Weights of a small mixture-of-experts language model, trained from scratch on English Wikipedia.
Size: width 384, 76.9M parameters.
Below are experts of layer 3 (counted from 0) of a mixture-of-experts language model. Rows are named router (the router's row for the expert), down (a neuron's output weights, with its number) and show model dimensions 256-383. Each number is 500 + 40 x the weight over its row's rms, rounded and kept within 0 to 999. Numbers have three digits each.
Before each expert's rows: "raises" lists some tokens whose logits its average output raises strongly, later layers aside. This comes from a sample of Wikipedia text that the model never trained on.

# expert 4
raises: ",", " ", " (", " of", ".", " in"
router:436512544494569478474513473482460452533434440463529374525552482523519483545495491482524530504427509490519517473433500518524495549580474513473507504497453544474556511510462451526549557553494499561533488470481478532550500562539514498438462485521502504500545448542529472466446517470478575525480533511506510459498489506525488594448482567467530465552493491524482509496551469511451574509497
down0:575531486475564532542499494449530488491503555466420500602532533513461479460471564493478530600553475597460420489455522494569503461505476496487514548530519445576467544468541526578588490561488490500466553500537539465511542511584545462424469597496540547453572549534537479484478508525523500474461471432535567464508422546506511458486506474516432488572504481457475520581508503548523515515529

# expert 15
raises: ",", " (", " and", " ", ".", " in"
router:503602526409526502495504469497581477505547540546577427506438492496545479444515523582493481530554509524472589587529542429456515551467527431502503522528515509448562474478493474553485467540521441453554465507516520534484555569423537497515494435426420513512458579528523521493463470479531497493475477518507528481461504512509476434507539546390466497496504549446528458450466483482514430485528
down0:450492505465486543525534552471555527500547529524470547458491462475537476536466566503575518560533520539473481451494480560509501498455549430518494466554528562566492509480517460507523420541463518529516524476623506464494518496509553530505411456539529467509503483538523535483472474493563547488448583548494487504475560513532446557474464548502598501524460512575489558580465491531489507462530

# expert 28
raises: ",", "The", "1", "2", ".", "5"
router:475488476573556459450464448515401450484543476501538394527516451455447476527479424464535491486428514447545488526433531584569509636525411484527454580527504509561556547473546457490495494486470420572521500457517531490535512496441520457523501474540522501485515439551451538527501516540419497485505573464440543529524486447477484543425459459557496477474508500557511534506474537515565518473467
down0:522456471568453496448521415514513449436502493478522474523454505472461509419586531527483514485464522488451447513475505544547494525492510514522555488453468542566485421491488473537520471481518462469508469462487490545510543488505447541565438501520483493504445524496517522447526520500495514497507509496507520487552488436516465528432470447478535512454489470522458580581398532499524542484449

# expert 5
raises: ",", " and", " (", " the", " ", " of"
router:530519499488507435466473485480416494481529424441530438468515464533514492567426460450502454459468480425493537525480506545501519522477424559474487528513472532511528580481487473525493484473539436554571479464467498509535475562453524481512479495506427496472468399512469500517494546527480493484509510495521554448484561495525481522473556567519553489541542550605512509484489521537532468531472
down0:553469487558486524545527468495470459429561469566508542532481476461475477459459530458505479495528493508525512505525451478572522590426531590554544570462481527519418473505511570477481499545520500527499470521487539437529464499502475472546517469507522460487528461527527489484550479490487508498535529433501553517498468436476508560392457480484470443477523472451505533466467472501522458442513

# expert 19
raises: "The", "In", " The", " A", "A", " In"
router:495474495508533474548506454416515507530448518496456520506464502446464532521525542460522539450534526489565457585530440573465499450550539510499484493475504464500475499517503566460458531422475567498452547483449471524547512473520465559533505403452556479481483474413580580496489518500537460531518475533488455454490482439514546483467451457547513518357468461532501555526461491508466530514507
down0:484469492495488462497527553570503527477541481529604543504462433481492537514484440465485533470515507435447500458478491472516459553488444503523507534505449442524559481496563429501442462458481483547411480485561559577465430534468433521594521472530433489537466460554558491513554539470483558516492465483453477552481466473565515438504474529538459519466439535528472506491520471479539454538475

# expert 22
raises: "0", "2", "1", "9", "3", "8"
router:527508475473504570507552534525481454531478485456510415465617434449466534473459467499562544451490484438489442427443483422501502527506493462506487506541520468515531539463514456460525428511443451610514485463556494507549494493479517437519444498479483514542539508573437567569513447408521498565450575522467504503558468468475477535514525495433512514444518562540498507505469507499515537529443
down0:494544461509467520449559484566473525526496525459524538561530527546540561504511455484454574456499538482506510541515548460572531518513480553489513478486517533495534491507509475470484539509501402535499558488428548441510503480544514484523513508450511488492558574470534437477484462493459474498486498463506414512425553472488502483561519529483517533558480524450505562476535476561585561441455

# expert 8
raises: " ", " the", " a", " on", " and", " two"
router:484465518494468524469507508441471482424556469498522564521503486493507434477495467527441430517613502572519552529441500545605465496500582551517472502557525489414463441545502526502488517549475513501482499482528528479426419567505466524459553481476380534554383505529517527472506474584479478487515423554469467458527477508509555477459579522480443491509460442550514446510507483491441496530548
down0:533508539512388542476557465439463521480524448532542522492487525506497503537508511488495598469513485534556528455524465514537479511448564569484524462488487504479503490522608443459543577499505445473493457550554431453471532567535547466545526530611470538524464496526504475491555496497547505524434451475472540485486482469502460453471538486445517493522456517508477568480494459438532480499518

# expert 1
raises: "0", "1", "2", "3", "9", "4"
router:478505488467436511529545495578470527440497508520471554499498462568505518494459467539470485469476468524470545454521562470521456518457447517524558483524557506422520590461501468496482457427601481455592460496424498520541471483458476486528462505527521525516528498532456490497517436528568490491532471500489533500513583479496482555479540515464479524488573515596458552451535442488516536431500
down0:462495501496465550475488489530435460569528511491570460509506450477499439513529438563486478581495514531530523486445448494530522491544486595546530552603489482458536446464502470449548523500499521522543506523528453447508520491463525521446476510460535493549545517441534466492493495491483524505485522527573550523503478490555474513484505457509550553479463510541562493517508575515461506543547

# expert 17
raises: " ", " the", ",", " (", " and", "\n"
router:472501504527467501489548546452514463451537505495581544483558503511486484448518519468513431558539556508469468508547470555502436501422574478529496503578524458576483499551461554461554441507431548474505509467490539482455513507541518532513541448457452504529498465557506523547518493500516505481479465440495507514426566461465541445492521473561582465478453528507475447493490501440473438551551
down0:521556497513527520506419411516430513545562529485490557485518591513510433493477516539527503429521484561454472536549491496606496479525480509530383574439424534521519493413432502464515414483475473552507534523615501598471488557493489560456526459489476595512544514526530556519440465538559517489511535516451450484472497483502489468559529463438526490503518523523447448496428488501547481509531

# expert 7
raises: ",", " and", ".", "'s", " (", " was"
router:478509465443567542453604532520521491558522519566562467543578431511484533461512555488507510532538501471510502525441481529509519506535462502491464502512554507480490525487477486507524536553476463506440442456566536518507553514514477460481463474491470484531490509534523562567493435415460542501467485555508524516511416531451536558416494499416552442515476542513514477583540521489477510535470
down0:561509417527560516535483482551501465483482521539509402509517424532539600514480556531531562502443536476447523437480508551515529532532503527513503536462565443472531480519496492541552459535464498498491480506521513497543525470510523489591483493429484509514514507480511523547491435516527527561440479496499457505538512483563478450524534521538463536523473532546543565579551559475484506444508

# expert 14
raises: ",", " ", " the", " and", ".", " ("
router:483510526525524433459515536438514529678433459502500521512516427517515510535444437539513576466457521530522474532491493507504566515561503496485443494503509487543500471544437494526460608498514510493555499454488467538476444508556461493520502517512504482461526469541513500428519529482500532531503473537525467441543608537495483534519511544549380536503435531516585483443501412523497560517529
down0:461494507446448429468494454470504560494446500489531421494469516481459547493519483553502463519508489520542464470529567532493485497500536474464463499471541427442488476567591482477513475478505450479567435520496510468512461508396517509495431514503562443563539528532465473460459453481466528440450461455506433513577451457482461489542535481470488477483523508422491510498499508473474480500508

# expert 24
raises: ",", " of", " and", " (", ".", " in"
router:543526466491524510498492478518561505507430456538499364524519552525553461510501504571504541548537448523502460495558559424487501469534559583522521500542502513531491457521470448507522498503481529511515514515543422509523445533543479490521448546501442509499495500498546452506446479454543539528453430561504487525506470569563490456538507525415399498567497489382504494510507416545482572396524
down0:434460555516538489497580473502520533585503441451471448487488481508501512453483481470475514445463462504533527530468537547469567436531542525410513434529504456490531485453540471491576481448540498453478540457495530492496540457565475524498523556471471542480491563484482486500523400522466486547528541510580550546572542421510415482486517484534486526517472443513470500424497462579553503466469

# expert 13
raises: " with", " ", " as", " the", " in", " a"
router:438543489495545489492540467489561435526512457492485564539445532457511550478454561517517550448481474465547527444466508556519491468479535513458477479500514540519502513481515557461564474472512438522437468541464518529432531459530481393506534476451498454512513471478445566474518479532448539507431500520466485514527446435471484541438527482563525467495494531542482419545547539465549461482440
down0:474497502591492495449510412507499422510517474467561490529450535528485399510503550474467482479447486513458442533538523532514504505520517458498517562448472492505550480446482488553448498476505470465503532447466503491468504513438511547550515478488421448469518447475514535507460516473522533521511526463603527518420560505480546517441498472483545514425442518531492538511517528458514470457505

# expert 23
raises: " the", " ", ",", ".", " (", "-"
router:532542466454504563521466482454450544540509482529423541445455439476468529540440589484504497496505505513550515505590461510460493470488534471498488470481520482526475511481477474535436462502508529471488470501479503460421527411547482532523557508471501460494515576476459511479602490508538451524547550509483522541491523559561521449497529507553544452462491464458497536515510534552539431465460
down0:417429426493571540497454512456533450490534518577512529474554508461442548548482559552535515490494438514534506469511490482457513548479490474538504479539557468560473562503637512497513406543468529538509512469448453489508522467510507465548510453570510531521465495508559553504441465549450484554503500534440512486502494478545522518516443544499454480543508551512519573497547479556515479463521

# expert 16
raises: " the", " ", " a", " an", " one", " \""
router:519528525497424492467403546471508516510552430423447563578517471550487508463509486534492470557515502535475539589530515495545527500490558541507463500557485455463467495551491515449400521559438542437458494477445495512414462496517477527446589569462473461504522532582469491478488519576565452488504466506434499450516504465523487456568483506528513461554483514545482438489515495475460481458548
down0:591471460533396462478534550513457508484452522580583471443498522474441527476511502443462517542543558563465542492524484513433448555505478483492511493471531548589471478480541518519497509531547422515461480460544487547551549498515539515548533518443551467495506524487500508483502510491492492458500419517535502520506635462504415516526530494546436439510518543487467523499519463493464504485455

# expert 3
raises: ",", " (", ".", " ", " in", ":"
router:556476437470444489567467494536515487523510504516514422493434528525503490465494505593468480582525457542458535482594507463470508441496487466484568531492500535460506475549514468536484462514506498432493496524559470501495547479543500493516481526528516512475532536423506440515453579514479538474508457509499502536458474515473487426604559533466367478524519533359453480530496435502505449410492
down0:444469476530577454510464475450488473478484464491418565501498475573517499506550506436529475436491501476587472562518544547454498510470582466521510453522439452451472545589535491408602487502508489531533541502431527552474509543519527499488530536458523479494583552461504485567422492451459512508524429447424496581502535447464537542522541468542407538566467483524471506512440544496480480471513

# expert 27
raises: "1", "2", "0", "3", "4", "5"
router:515481475485534495502521548529474555470468479531467540500457461471552481549497507473492504410493537523426503454450529474485535513519430498537466494492526558543498537443490527472438497439513492585469538529459497511469464479398592438528494581497535502507497472560463492569527433438534489475548597473552536478492555448478484510479520491519472455519500478573506549512560525550543526462437
down0:544494461452385468468528546458466548512498472549508465503472501462490546500583528478528475467532587529465540545464539573552495522434534499467433469534495511465592560527531558438581535511495463513504500485510554431484489524519515443518519463472516510507507520473529485530559462428476498411499496519478463456541495517517519498482482604481557492532488468464439500531417506502477442507519

# expert 12
raises: ",", " (", " ", ".", "-", " and"
router:541478514523491577531542540511588542544518571543518543495505548520538506521538526538461469470597505564444462482419427526520524526468541505512493469462491512458470485502532571513514590496496613423475535568543575547478476514539488535527535475551544504462476524518527511477552428517529506487519470566484452532572505497508495535513522491526556615485441453526486492495450549467442584507580
down0:518474520463527451528467553532472453483521482448489403516549521496579513585591508450460537481495486540479499491473498560528529507459419509421512535405487465396501473509529469569525501504538480557525507488474455569423472542542448496491477516485469493497455484517501489563437544470446456485458465507559544472497403487523492528493447483526453462476458423524494485523436510466510468487509

# expert 9
raises: ",", " ", ".", " in", ";", " ("
router:514496532474513481530498500515539479480506447463520452534542607526507496461483510551449516565467448558508493496575508461476470492531541548520586510583519467459509490530497534524535500558515525475525492489494432480618527582510496550510429510539433518541496468519560510499456520422511558511497443486511468492466480528522482401577503514451484551484534506447519462454504470482445466429467
down0:553539471578550494568468451483514466559531543550500424480469468544507488580506517528529469534472491532528510418475513526514502458589490518440502415558482561478487507519496553489494484527504483484506563502432475513494450520529505502451492563473548531421471462547560477454581458526533461505594522453492530401509527479485532569495485463487474515511499532533499518491501485519475485509468

# expert 6
raises: ",", ".", " and", " (", " to", "-"
router:453499504519494483463497493544400544439578523519573492486513478547569488508514487492445424465530520435507477471468503512540473512452502507474504495410516508479487536451491483537502489505544507494511489462508555501478515490403500494445531525499523431493489504496477467530534436530474503446491509472544574554528485528459507536455546508535501454529490468554478484492538541542474508515516
down0:475495481512577443480537419579528496548536441496525566498492531474507489474398568475509494481491508546479527504488589481547482464522443521538517529442538557501409571474497616540538506521434467487435507523516505516509562478484530481512430440534517460437514551484514529475478444568503530510536424541502526505505474525474486515534449448501555528533506505426470488547541449499542565474549

# expert 26
raises: "0", "8", "2", "1", "6", "4"
router:504493500468413597534525515555574513461516477477406412515502499427490534432498459529494547512524470511468465498462501459521521486510490404512459513545524501533523458474521493435445444429489458583462496565549507465547524427496494469531443431498514579540489523522431487507475471434553479609471554494510446535527510439506473460516572446442420498428528534537520499507514554478557563486517
down0:479502602564509547521515463402464526504494490523543525438469464504592519456505493518509520492559460556577518453422510420549526515487486547428482521508525465471492516475426476570485430504498492445491479487525442471464432502542509444499465497521437502532569471533488517512496509449560415456516535483435498536478472502525503503502409449507513564497431506448536439509542511398526436461504

# expert 29
raises: " ", ",", "-", " ("
router:528462499547528504530509550514560532452565539522496473526508593509522561538570539535471535551533540590487426535462470499536479458488505521523482466454511517468537506519504507428515550531435558436494497538575535478487513562498511527496537466589552492508480532452543522516534503532537495504491466491508493498549503517484477492563461462510453543460505445503457508526488545428461473498538
down0:567485430553533485431490475459541550478511526477494481479541590518472530473534512429517493483609489453411494535454524464547515505508537514620506571605464486497491524492461561477485478509430512525466471430546565437473516463492533499547462519540530546577490502472527482466505470486527474492540469465522533495478502512529482492526461501546504467519492513565414496448496580592496501555507